From a checkpoint of a small mixture-of-experts model trained on Wikipedia: a variant of Muon for the experts, 5900 steps.
Below are experts of layer 4 (counted from 0) of a mixture-of-experts language model. Rows are named router (the router's row for the expert), gate (a neuron's input weights, with its number), up (a neuron's input weights, with its number) and show model dimensions 64-95. Each number is 500 + 50 x the weight over its row's rms, rounded and kept within 0 to 999. Numbers have three digits each.
Before each expert's rows: "gets" lists some tokens that make up at least twice as much of what it gets as of all text. This comes from a sample of Wikipedia text that the model never trained on. Tokens count by the router's weight.

# expert 76
gets: "in ", "to ", "at ", "as ", "from ", "of "
router:560507567498467535606520516542399525514484444489595475515520457411441436515525493471458391438547
gate0:521512474467519525444490508458432520510421568457370403539628457567446471529575484493526495580568
up0:590465422530546524474492543484489464550479490490453361412542483446419478466499521543402565590520
gate1:554432464414638487562484553549516514431490452515413417469551488579541523487598539510501471489616
up1:523397488542460416438504475528579552489539428477497462458524492502602575506459475491464498530520
gate2:519558512458606557468429486508514492404544577568452478443539533531448491470490476513462433457474
up2:542388521422444536454488548496447521566428575528503569474526471536410511506426462502479417531469
gate3:595425529454511590500639471595530520552438514562521468569539479487431460494519514500489490447445
up3:522365473529537540506542496438543482505514527551539537448512467433426459473526501608555557626467
gate4:512457520465519542498613389443434451552498430468438568497561548408477522630475450481565411515453
up4:589483558425519481503527516457519529453483601495464637544599485559552474482519522521444484511550
gate5:536435450537555434497551506480464511536450410453585446467478464570483523440463447479434472582574
up5:470511556473487506470426594563504524606525477602503522533481513572510435458446469567519522556560
gate6:522505476432396462492403496487464540550609532502582485512507464556496533444547540470486518479393
up6:463497509562543492499597536518495567481515509470518541517487490568477439471491499498487521330474
gate7:440534533517413503485514536510565503531551556464535583575491470558496460469488537522425491560533
up7:463509571504403462479505579519539531506510550483496572475542485502439470446554486548531507456506

# expert 19
gets: "ed", "ing", "am", "ill", "ag", "ch"
router:485437535540526430584501500584365521525496601476492575408559469480491607477477397556483440504538
gate1:506532442417469426547499576527552516525495499466492454514511509555488507480464397455516513452472
up1:527544504433504512557581500525455500487447479465492447439551488536515553517585520515638556525441
gate2:578526549503614402462483483560395561511476495542467542476400541438572453482521585507490448465531
up2:418515498533495497443477453510455487501465534397515553440455528553471496471600566453377482417523
gate3:531536531662478547450497417618539508515466498436492389498543581495527512486478538442526483589438
up3:446478540510452538528540483461486555556558548530463530534559544512504535504598534462563525537419
gate4:496477488543443518461455485555497502495524545543521444490591469398460441520539559452451565547535
up4:532531438499499493507498466383501534521419377485563546540477548601510513576500439604546446475447
gate5:467421483516401407371511533508471401423419507556485597441443512514445432496493590459496520448516
up5:491530519444417540637459514447544423468537518486546476450499534482488485517388491457482531520545
gate6:459481535530570522528533601531471478574548481513447485578428487522448522545486510554546496486596
up6:514500453662549464427457508587474538444529484552460516489481556524430519488562537528433518493513
gate7:558479457499463502471470544499451474494538584482499470493464383497468522492483573542503493593438
up7:422578572553505563464563410489605522564577505449457520463535457514518437512519417511532491508523
gate8:541519490471587555460501562509454443497462447582548490468420474639540534543508573503475479495510
up8:545468479558443500440513546467390487501484517559504456494455505505479564473492574399507542533486

# expert 85
gets: "and ", "in ", "the ", "or ", ", ", "& "
router:539537538518449534481458543458527420565469419406490427602553495456545507596473489461579414495514
gate0:572429518554497514425488589499463533483452580616463516524529516464582502521481476551490464571508
up0:524455455421464385542568479455460461464535504537468408391468478527494567468476424502562478430545
gate1:570597541511470429524500565494556464512476482503489409428483491440490536620525480454528475444426
up1:424615581557548539480408488519456481459491361548538479489481534506495510470503469493482426509518
gate2:520462461552439441489518456535398503528459450455397536462496478500484527555585535547492501496511
up2:484547601511516424453556543447491411493521548467510479533393523448505486452511482488425493495470
gate3:614473513539456509497576496504466459596507507424487548570471450521487500521516472540427476470408
up3:441438555522484440528485478534496544468514527452507530490527637529583536437554608497514453470526
gate4:388541483544452504437480596364442555563513462564461519413505465522453577513431502513553463519489
up4:562405508443473530546522452461569469543514518502507543456454568506568459499461566401472535526542
gate5:491516406466537516529481420478449425382459406459496579485551440479504590469411527506648561533457
up5:509481512406639433422475486489522567462539486560542530482410454505421481526486565485394492498517
gate6:532458451519548466539513505511450502512421554560561475340555489498490475422533485468524471449508
up6:488630523514489468394538624522400545493455458512477535560578465440542572444459464549506509513469
gate7:529553534503495479435506550492495485522512588484458499515509478523505454411476574444475479491506
up7:526428476418494524546600543458402587540434560521480561557580523455537481510392464499561509477516

# expert 125
gets: "(", "of ", "\"", "in ", "for ", "or "
router:521480564534410523512551529458447464442506451441488394548532416461552459515543465476505441404425
gate0:476500483517509481400589555490536463451415550435471498485501474457505523470405541515587582456462
up0:573523559479492529484521528530479424519410366498572473494453515488528583585471516432572535481529
gate1:447562461473437483464444489478534523590430514452523486557536532483441530616495435519558420518448
up1:536507504569440459505536510477432535451501338491466518487490460539600513528358528486573502454501
gate2:487447522501598481429546482497542516506588459443494437540465392467445465456531408510497540476505
up2:509456390526404488537507569423498562521495429485462563500395514420503485497456526639513497430500
gate3:506499486453483526491581414526516430535477507502460504498504508559427410556427601637545471556371
up3:538433571468424483380458584643546503521589558501503494525525491545498506482472519450465487439519
gate4:483471453479475543532572466539466472499642544499536442370524488483441431525610442509569529409585
up4:424466422489494452522604438583579514547519521453542568536527483490450473459496479483576640459454
gate5:572453513513407483424435445454525533511507430460497462550464538426575528491512588509525526573406
up5:421576483565541508555437511533532554552407476511515517488621374414514496587466563562472479489562
gate6:500521441445515433444523521473478573528509518393551502469475539543524504577411480531593477439556
up6:411540574421476571350514550484505481414537405426511535442550534523519481458510470418518460457445
gate7:531487479525517584501500496559499484429480407528480568505439460533517513451591398544511524510591
up7:451470489425533478454502462538565511517449592481533569438493545462517503553427561481583573531527

# expert 26
gets: ", ", "that ", "and ", "but ", "which ", "where "
router:548557499572508472520447501470500427468509532445318490542512560406540499528522499480488468493575
gate1:526457513552429562520472467537478552510529431440562516557532564384496460554554657514457635521480
up1:381477465503522583502562481485515544480528599542544512458542449474517441505521568544493524502504
gate2:532545507502496466555436431452550468477518443487471431489479491503421515530541449469406485469498
up2:536420433491533548531525444459461502414471469480605414541438542490431529544518466499433585504552
gate3:423538425583498529446464505449554440391513508525440500481470535437488443522505552492485528434533
up3:505541547389492449438515581445444554584440548512409511523558454424502426514575494508440511518488
gate4:454535503567451512522491537466564416497447519492445446521485548497552487413517490482506497479637
up4:444447513542497512524592514565480538553580463436554565564591484481500502521528539511415406442510
gate5:476499582429582507427511584468476485466510367479596536488559521479457399565595448440518555426439
up5:537540564454533522478430491530510410575348433485507479421467526542540580501580496536476532479589
gate6:548522554555537469482554457512421407451498552438494556432455497496547478620466514521490500441496
up6:524486475518536616452417582490474448416517520477498537486471482499514446635504479486520512566523
gate7:544493527461477474513461534514567513558479440514460434452458453506487552554477481490605450442489
up7:461554488574498462538539553505490425473601407468481398477482533503536493587494436524384519432596
gate8:510521498583488524508469457437465466479517528480586488495454600552471497536487498469518509416588
up8:447468500492352471471501529584492502473549535485531510562475439574542514523388562535505458494516

# expert 5
gets: ". ", ", ", "\n\n", "). ", ": ", "\". "
router:531581469560556523548425451438502497447552501467511561522536587422461516571505433529425532501541
gate0:551458450537455463502486492511539564479483479454547433552602482438460477541488586471525476468425
up0:523419468516486592503542345534565525514498480499533481525514460529477549507495403538459460488545
gate1:596367536550578505630496451493567525553578481491565479534497440508458576545539501469616508492532
up1:523433500470472498376475478478505502442561451498529488524393468533524566463554498484498551505415
gate2:527600554564426448413486580525529491478550664533554476566585535448514525442579509446517518554490
up2:409430457530558467578405544478504408495469524452512532491406415561437453461523463503501464442521
gate3:582443549608485496515614353420517517453538421538539395472491534479482523543495483503516458505537
up3:582489420464492477438448484551561555479449509454474486515465594495450554462439516430431441516495
gate4:496385478506541428490422434509508538511436524519457542506525608471606471516496453529495520445450
up4:499474574453548401540524394482514497548523476410487565429520433442517427492475476555544593511503
gate5:547377534439518457459608494464434454487530530507567479479468514611490550470492519485547462500559
up5:527523479541525579471491499534564524405623503476436481505474627506511440516556491537535564504540
gate6:419553449396582518515489516469531459456622515437505511548526567527560483418556535431574583535506
up6:566485384551415548518409503476369541494470473472520517483512428465462472553531524487636561475475
gate7:534508508409533509462458498414473497510553534421454551588562611520602482437496569484404492482562
up7:455516523552508534477448528534479490420461523447491578501478551495448502485496408502531460540541

# expert 36
gets: "1 ", "0 ", "2 ", "3 ", "4 ", "5 "
router:421504492442556537529573473493544476424480448470540406559404523466479513451522564452419507432454
gate0:514457512448445490516512473477567505418564445432495522461573539511487424511426529549536538475556
up0:471495596566524546523491557493454504460512457542516505556516532454451482502434536578508455498497
gate1:461557529473447550448538406537431486518499516448585432587437500519439468442480456471473591482493
up1:504497602512505524468473537467473442551444521505532512503492556436521508522579483510518639581406
gate2:538471494518439516447501573433468475531545589554467562462478487490542470504572484477531512522549
up2:533517392492562537499478487470495575472443496524512405563535606498564486512477481514503498586509
gate3:520525452522554486534496407455467417439516605511490589465568478502432414523507497597506512447499
up3:488480527495420502557512464541569518491559429501552482545504435406436590550514531591468527444578
gate4:507490442550551408513546470493555517530434496515570472492491428545476411330570545497505509492465
up4:459453583496456448562458572575466490581536526487493464539562544589485514516553512445444495473584
gate5:482477585465526521462521436567573444544545464421569532432509479532414482436519466488484500458624
up5:520532502597531381500544492513507524463417522549547490455476463462482413539463419481527452481575
gate6:543425538524453478415547514557508462534550460554595548587523489570527530456561548401528562517579
up6:566496470410549529497488447496448573439422471439475485436503556482469475537532484416481439417451
gate7:440546563563389380436593512505431536527481561525551544516522552467452459672423571499549479508542
up7:472520465482488441432574483451538557491487463597518526540441439455443535656521539502418450516553

# expert 39
gets: "| ", "In ", "On ", "- ", ": ", "–"
router:484412509560413549440503417472439546475439547527480480544524514414521531424516565469551491472517
gate0:419565507543464519504558474459479417529448541481412498518480458469436474479437410389519541496564
up0:565452482514472498503520520439444486476564474547519444499448594625483500453555569487468549496394
gate1:462515503497514524484470532521536502431455473528387557483517555527461448506483550539531434510537
up1:476480518425458460513438524470537440552415525516544514459495545499557503515584452550429434447312
gate2:566500475520536487499491493547493517509516534415556474512493481477496565413516580497487543534492
up2:509474465601451463501570381554506454487485455514491479544536469464561505445431415572509536500523
gate3:457492563492440485606517527443531472586540480568518482470579478575470486571484442590563549506539
up3:532528594474522517505543585562514565496486612504506441585526604476428471370636479595543446457455
gate4:531435480424455575550449458475500521487531530469517552387523498455467538496412551495530419495442
up4:551545444508510535522524461526460526541568610658519500488469433422458434492425468528492552547521
gate5:554379564494560530392501477473467469641465549534531576545500450420497388458559562445515464503415
up5:465523447467507512500458413523549568461518544439440537432560483429498490598621455599478465467554
gate6:524534482479562438483385514531473530566545536460647419532574475528563471540461502459502437495475
up6:454460462510433480541477477545506453425467478461558526640402446519487588395600440480468500579483
gate7:422463553479560615536393576534518479500515489446496541634498557533552430518542394391550458483565
up7:431456444482549528549488468447536466642489495527616530504476565537420538463544507591590504450430

# expert 46
gets: "s ", "-", "League ", "/", "the ", "Team "
router:511432546480496482436548452545505528511438531487489384544469548541452483419518427454514550484473
gate0:484480475439590491499392511579532520544527496499524504439455488611551506514507449474499529465485
up0:486573548485416520419563542383456446469439511456492515476576421551470554526531472513524514447564
gate1:513537584484553509553542453446459548519505461470514531520466513498455554648542535499540559476498
up1:487476582489490471441490534475492443493565592519468454470549567507511494541474469413469461593413
gate2:476505513507444496387464513474518514552407529604586428536500537482435476430506536441432525563581
up2:534493471480409548548555501537548603411425559405535493553438422475474501485533447371549412531445
gate3:517458532468459456456458567564475390400522547492442507601504510426514438474603561513564471552485
up3:399536538509513476526475446448609496493528525475434489537571547488590497531448476525464467417468
gate4:535529377400488491423486520494541629450484525501388460485588533516601494514557448502536543480550
up4:527494475469517453504452439473425548540540488469501480485534510545455498452633514484485410577484
gate5:395538542544516462508477512463474461489471599439551442508523498540479544432476430447506449562523
up5:465424491443527439473518544442485485514516511471575492525529569502440488495573501509435455490541
gate6:457493411508545482493513480560548515530439396622493427505570616505462467448539526554521480445537
up6:490505410501379439507479430358455461517598484526473494480551472542552399393492450515497502550546
gate7:524521549412418472472469565547510465410440434440427540535557662509495532494462418518477549428439
up7:596456576581498473583532501560456536543527454517535477523427449491490502456560472569429523486526

# expert 98
gets: "H", "M", "D", "C", "L", "R"
router:493541559509478525533521491488448532560547481550544576547522524473480550488509515534483566571544
gate0:497556513594501523414537529502538515453554493465521387542473539449544505498535532457534411458498
up0:433477472524514588523434458415401487444487544500493602378596536438531505528493450445573521550503
gate1:485465454479491443413447506447556495427502509494522561486432549538387530460543519469550549563411
up1:510572548574401556605520548449450524543448563450567414525467540471537441405427480481429454442546
gate2:479557425461509495489599553607425475533548457529509470547480459540448457465520473588525547476514
up2:452465502616560554482500482425448463508487604543462537470447455608423533538510498532520468511447
gate3:429521510495564538539433443513461465531492553408598432479553574446493430497514529418483519555600
up3:469468493530494463494498495615521493563475495428570507470497569517468526539475452478461464429563
gate4:492460567531488396498540517528411533452465612426492506530425447503464550419579526565400481458474
up4:470564480447504514468531494545514503492525513490524482428627473448563498530421419435480581499584
gate5:566476473503532445600492431495493503501372472450628443554500497550529445428571477500443580557567
up5:418472567464462560546541528564567495561477595584452429459430427552464473496572444473566562506445
gate6:411489484596481498432521515575483501526546593573568520502455448477496448473537589534634531479548
up6:487536458535513492530550385504510537466516433471532492485544493596532521439550445575419475437551
gate7:552470519568529516422529579529550436507457520549431527536510555490554515529474514364489513543467
up7:548477578480498515470455477463484523468558475484550470592487495402523485517514511525514556447566

# expert 29
gets: "| ", "|", "; ", " ", "′", "0 "
router:471466482404520525526487483536506507435393485552565493550442435418461455484502576495494527524515
gate1:497480527499563457387497617523535490547430525549446520479391542561403516460581507575557563504493
up1:476441376518468337556500392473474541517476409532419470528527505451446530567475499394476488517568
gate2:480437498491433538547569441379482550442538509464504493514554523524560523514476543436512474466470
up2:506489443437477495512564402440513505478520473435531432509456453515502455495438496445493496498560
gate3:393494457535521534525521467499554452539463435529539520384571468538513500524440557484479409500546
up3:459524514459417643564575502519472507532484495479552564457520500471579431499526511543465546578488
gate4:448557561444561412525535561479558561470534542507503549456439517463567477529440502545529555484528
up4:492512527497540521616461527467578520477526500531507497517518477430564527527576509540495425505505
gate5:466544437499579443497443537514492510490468454560501632543550434457489467475506522534542629561497
up5:545609538474548435504503599478477444356457363423549459492499481495518528467552517435442464505455
gate6:478458452530537454498465461448521532413585480457489522476626449490541483488448599474491440535551
up6:439586487581449477541538435508550568539537593508586541554518455477498493497451574545559560406404
gate7:508528532460524504432514499554420516540498493492528606394524453521544477515424436617541507481559
up7:550477550575528450514476503511490501480512513577471471447527469531580519532521478536436552560521
gate8:537537562544466452474538523474460551597493474579484509520505420464508381471590506547483649525547
up8:533558488484475484478608466551496509594421423474501478496526409577464570463482502480412433523530

# expert 99
gets: "S", "A", "L", "B", "N", "E"
router:532500561533476525571493556515436574538582515612481502562542488456447548485550554470460511549463
gate0:517527590588435509407481506536471478528495480478528409489451510549574483495478582522426511456431
up0:482460499468455506396496458515526569459485498483556482520515476566505504548525579460532521540487
gate1:452541564522550475463446498609562506506541460434448510501565538516490553536411471474517519540547
up1:514574411528582451476419517556467573553459482450500356482508470618549602525458346458519531487567
gate2:563622535387507517519481463493575440525508497551463544569547508480479526554476474524595554462480
up2:526577459499613483491480562445533495521550493461560498526472612489544497526536428485528526498518
gate3:490537554455561507443571484454501529557482597463522493484493525569509430529525516476665525453521
up3:416574467518512515460484598479470454488493382454459564552518497487535360406533497541497510557519
gate4:545452509502538507510590430390504440570576565560485459517398461438468537451530532452498494462488
up4:520490498425496465513459481461540488493460496491491536538492492484512463609464588494592652505511
gate5:514454487594558436545553530539493441552503529564519515600460449511513472469508594432555455484540
up5:494513436451492446521492470464521507437425513535525551511473469558464539529591355554483429468474
gate6:445505475496566504518456472544416437504506628356559493425510424497503488538542455411455551484470
up6:484547409452425496473537515511464513528482436579560513431436575554403556491467439456491547512568
gate7:493483557486451459502534531541433457523481512533539499446429422454450492401551511466439476545592
up7:581487534518447518447529501494613591492472479444440496491404554530486554505450450454501461561495

# expert 31
gets: " ", "'", "— ", "0 ", "% ", ") "
router:489515543426619446512553516477549408522465488468509452548473498449544453493578540423420628450561
gate0:644527553496549473532380516569559475522484561464450512466476501364426437446553457467481531476453
up0:502500536420555508553454475325431564496524522534526536437528480537483480492487551567559556564511
gate1:531507538492459484575532487475539436499448529467496496480555520469519503482523562443381564522567
up1:555448443587591558592431573458477516404594495401464534473494493449493498510431479515492397501523
gate2:423564511435533508493571546551558394546573451536444493472517524466454494509516527529438573483501
up2:564451520504440555471525470462590580483449495570575458545456522496484504552416498473494359448529
gate3:504511488493475543468513524541475557462476370516531470441490425485467512514560520469562525554505
up3:475430521477606513550468492583483507512606474394471441564413512469531439525472548412541459582514
gate4:470469435551529485545507632572374462456426444491480467441547591563508501477437515502542500435555
up4:490514513620418476488524405529508627533522438525410496443492495467572452567507495559465439485528
gate5:525541534423518397533581429453526465609531473554599534508479603477445607511544499483436497554485
up5:515439546515511540479472436461472551580496463498441525450467491589520451535465528532531448496388
gate6:511534509477596433482433484536531487507385487510531410455551465517457512555535517549482527470467
up6:456442398490550562558491579469470443507475405513455551523457580460498465402549518563517525428515
gate7:460465487465441620462625397412554507408490515460377454465554465503552526410496452530491486492498
up7:528547428438495475503545390399566560491548536543476458512618525533523535460440469553542504490503

# expert 6
gets: "st", "n", "m", "d", "reg", "v"
router:578470486458429549501437471499528524455542474446486432418412488425468561468486506561546507565461
gate0:567554505578427511564495490473522486431454556447521518384482476365503516509517529503578522545510
up0:417583535571464550432488486445545568484507547531468409386518468466513487522445437523482460475469
gate1:566588482564459493384390497562515410488436535523513479479492495530516540478509570545560587496519
up1:563569464545543537557518429498482526522566565523585440529548517554492425518502515412436486610469
gate2:558495502492501496484587507529560560514400519496514461415475520616479456443484576496439572574417
up2:534461493423478528410494424524442466466466494468575478402447542553478547615512497515553533555408
gate3:522606368555510533491453583440575479489522483511560533407498465489409560481545473431552434498459
up3:563481527528453422603542505561441475524521615496542530554482410607553475484470561461585531482571
gate4:440532444524466428537461430494481505465473420482517469457455500440375508484545553481457455452551
up4:515545499500414445585539460471413511510440566522500473539461499553503479512418520519487568584522
gate5:484504494458513593508483624552504506542459491526550546524486529483559614470502548480553539575430
up5:495588512530491511438538497573594536449537420495586516488483469479519429564497583549483465538542
gate6:432584452579547566468567467552524463443561475559484477485583436400538404585511550495493502457566
up6:595524434528536519496518555493400484519487434531560479507445509543477443541595483607416540531428
gate7:515460501469457474415462402496528492415500496453511467567534478515436495559573537549586536581530
up7:462469541615562500443480503540469587436548477566541467600506583541548497476550404520494407548512

# expert 110
gets: "p", "l", "m", "st", "ec", "ex"
router:474491560490441474507570555449509578450558444516441556459513495501447481434524473511433564471486
gate0:454434568586444496477498504492512526434493598462548407483430455547470536441513542443499516511588
up0:525491506500473473585504491513548500446531617493495545544372544505471510573500535492595447573507
gate1:570451555504522476560542596572467520419499441500518525519508516421535452564493551523543460591527
up1:493533468435576546573517638511540607445501455501555516464497585566515550555465504407474468476493
gate2:512511598499501588590526559535431484362442443505483459530561492524459408577436524505569579517500
up2:441517561556513561521593493569468524556500437605544535565558437511437508564451500551501505465447
gate3:479449552501461517463586529550550500552546529432469450363516558449359528468508515484514550524494
up3:492397560553453562468543486576479456501497535507586515416505518505452443509466389505444513556424
gate4:451487455471535512463486517562575445544468513480552562506624531394428491431426610548528455504468
up4:490439508470437471538484519439505500493494505446553390492455489446507460516533515462517525503466
gate5:548573444559521556463600497450501619592512415484584454457496471458596450481535533508463532490594
up5:508470592495540543417465545472465475571449419458375493527585444484545470574484506579405489459522
gate6:555551554466506572448467588425549565455497489545558581465557465448527442512555520540438452501477
up6:448527492564446402550572515526393451433509555571501479517462456385485530566576586549456518492468
gate7:354447405479470425577537484439485554450498526450440400521544456445482540516467587439462579537435
up7:514534469461590460539437587504557487534463453565578505550455579496540555605555545443553508481547

# expert 120
gets: "was ", "is ", "he ", "were ", "are ", "He "
router:472600471471537510494483554579508468473458505484412509501483636556583530538445440546445426522537
gate0:542581576522528491471482512466533489478503509499527544525472473584537494513532520453504495481448
up0:547518480458491567421495590509482494537509488506482563493558469440426583586438503499512524410476
gate1:504437567546481320539532526525553505451498515531437487508534407469499473476446576459455530539523
up1:552516479560518504494491487499562538540595552503571525513499457488481482498591484603455466475485
gate2:533568484476463556508438609439445533490457550541405492527442591458504567464485501514480464565449
up2:547450429379438514544430510606516503451526516549548457507608405548543602592447527504489513460534
gate3:576502581441506479510464443479562413468571479500469571545530464481492503512516487459453422462548
up3:405457514499449476579604546477516490415539408515575506561502500453559446534436613558460417533476
gate4:585519432548517495474427528408539535421487461518506480531524572486489586524531413521478566513554
up4:499574513503440512455499527468483444434513589539524426546576450421638548487461575447505498438479
gate5:569483490405447499472534476549521513510578529475603506484430508490362521513501443447491501468514
up5:474423544601624456511495448526523423542453546488406508576438516529483470439441476521463467485526
gate6:504472524442439481466467437452506425454570587462479568485509517541500517559506513500516444578564
up6:549582511440457478515500516424492536460447627375493414449553525459441611465600494536499486604557
gate7:468532424496443482445514450568507535528471454501517423412508420480437505487432533562605496513461
up7:455548455445566538506506539604574626480502466475542534496538502580471551517468427549481453532466

# expert 119
gets: "| ", " ", "; ", ") ", "– ", "} "
router:411555450408474561549491565516520572470484502534543421503523448546512462500457543475437522483528
gate1:500488468552576608501491562635505513457495568504496469446487571591477510474417478509396515514556
up1:515430469522519471505508502568509486477509404503481391527530459563533642538491457480504418391526
gate2:486438482594514562473423509423527448575481489495457555496364551456498441532445521538465471526563
up2:527563426566435486539548488442523435494467511523575539562463562423544391570584543542457474518484
gate3:563537438504552512438535484598564467470555505526453445554511515561447538467558446547515468485523
up3:461464533500505501411562578458476413491569523497499471480574474569474481496465461523583588477504
gate4:598509557497558523530481562522515566489395536409424398453473518518505520410450497501407513481510
up4:465567505536444527525497515526541529465585512543502643405448575572456457610443525587391505590538
gate5:458521486509519478509544484469503566533568505546568471512460447587562430475464504573445547518504
up5:541365498416495479388455458536454475467504520558494501534449515509435633533513480565554560485461
gate6:512465452581497482422429490570489518593483477548433440499519558520455538604522472531635465559490
up6:597462524511473460548455567459551525582371584501464509524524485514512537437513475500629528530565
gate7:504454537608503471469523543495536541527567424512401473513476563516505511511608539535486571448513
up7:498438524602550580445514473567473480491493565537534498443442426615416454428450521555435507541469
gate8:495428511561525525489616473544503554572399470452499451363418441459491431580521528446574453538566
up8:551588445472470499473470497550623474354490526496540516584450613543486573555452398520512493492531

# expert 25
gets: "of ", "on ", "for ", "with ", "in ", "to "
router:533546587467499502513464480505467447513542526470489488508524395504488500540541435482529423541556
gate1:511554454449523489548500453544538605466481396435382502373463558551538467418564467571545434466438
up1:449557482523584509459515554522507524459388497447471520463515503415367548471430539573521452563558
gate2:493543480427610495505502473400471445543572485433379495574495414607485455470522502579590480512498
up2:432379456541560498559602434476458575542485532490568498552452545444523421453500559515560423484483
gate3:596527475543508472519478538597560473549618597533450431482459433493504543513450453610536537553460
up3:481469504469501487540532464569520516484478502619514429446431603525517551552445519519486453513469
gate4:425554465601514531461463501574456434562613476480470575433458567508467516469557584510510435527504
up4:446493453511563500508526474573460625475526553615566518456536442544503458502512479459520423495549
gate5:567347552518507536502487523421580534517533434423493498504454489495563512499554506443492505459573
up5:527417532539461519465464543566526489592537406469383569557508499499527470418645488492462534487473
gate6:443542499542510572540435482491502479508464641528603504503471397474487428483398453556508502567463
up6:550465478458522501543477465529489440491537536421581623506548452407469417531424548476480510455457
gate7:516508444538518515502468473477513471529475462557445329393465518541483533434459494494441573524539
up7:561463502484490492473592498548479565548487501508562541530555554546584454429483443497554457434513
gate8:497488545453522501520559503563516356518483451476451531507530509481447477506548462509440420478478
up8:455494460438486548495430533440542400513515519479558461490506556579502571545497515536595455481546

# expert 101
gets: "; ", "| ", "/ ", "L ", ": ", "R "
router:483505523447557482462592474532605486499443507500561412507545448415542518495623555572489489497448
gate0:489511415615436449461539503543511499435460489512369521399493522494515560505520409576537457508466
up0:532393559527491472459466546411545534604588420459440526550497508515550601552463517515513535456573
gate1:578481548476550512395597490487499513496527458493407529503569489506495518572430515465502611529456
up1:491476459569479535504446525458440504446436525543465496500526477481569546496458503491497534563525
gate2:517461484535452488464597528560519546522523504533537499496529551576519520510501474596484386392545
up2:534488469526567516548469525550593514505477473489582488601555470461454494572514431598385507446511
gate3:330465480409537501437408498530523499546462519474539459481466508479590508549471472534552472482394
up3:505510470641536596551604529531490447518567523388510443473523556506502530398536489424469560441519
gate4:494485556447530572514527533516571524506500501530452517568514506521496566446472554591547534573429
up4:540476563383399548483460387563529478494567515443534369378487521507489549536494477520417543487449
gate5:536480554499520534495547552508551488498526528542530528518472439552528519441551466604446409581400
up5:471465565552549464531481527503455495569613499427495524484493595535489470449462507491532552425500
gate6:554454547506547582444512492612484496513518500567522473488521605354466550442491454408480481489378
up6:516387490480565480530425441574565463533546523508486449575501488468540531542451508436474504506530
gate7:540446596538587465550511606514476600508481569574453477433453386545501512481582469501482587491520
up7:479494560455471523484509484465471501541517572559532448531519488543421468522475471576517466622488

# expert 103
gets: ", ", ") ", "; ", "(", ")", "), "
router:497518511515504500571441487522436449459506476440538446537564560459446474542489495445407473514581
gate0:560493504550516483427427523462479519563527585439465521515510472550506543519577581438513508483602
up0:541543494542493497490510422501558494461535565407592445559451510562452592431463426492518519552569
gate1:450532469468498480466495497419528567539517516507503526555508540496548480487495512578482595556532
up1:404613526520504541518517480391538573514545491560614445566473511417495539524551489516506480558486
gate2:440464519525438452539454479455570525509475626424458565666470518455441510497487530506567596533510
up2:485606446462485477461440486475540551544463587501467463482427565455427464483520477554503602509478
gate3:507605506431493453618526517471548512619508464446507504556558587441442462572434529495506454573527
up3:518483462483523459515561541588535577486516489541549501476437567544373486526482424534503413541512
gate4:465484616522613456426483523428553474523556536510480506518575501472460539459529555458408474495480
up4:465469413490450508474616439544502459448497446506496473471468428487545572518510511498502436515582
gate5:469409464495475440462425433513474446429526494519489481497536510516606625511501447547467547514542
up5:505490535499552475500552527484513540513514425549495465536428479461590487503438371486487421506430
gate6:572558480492473549463441573434481506553460441511527493520587561600524503433510547491490552507494
up6:500472534497548540496572508530452573580506494583493526430514535502482442550525449563544463499452
gate7:481485544497620404555447452531506473524553431493464641470587421414507578501451574480441608501523
up7:505445429531532467450401500463572445510535418539515531521509441492451600517558529508521526518572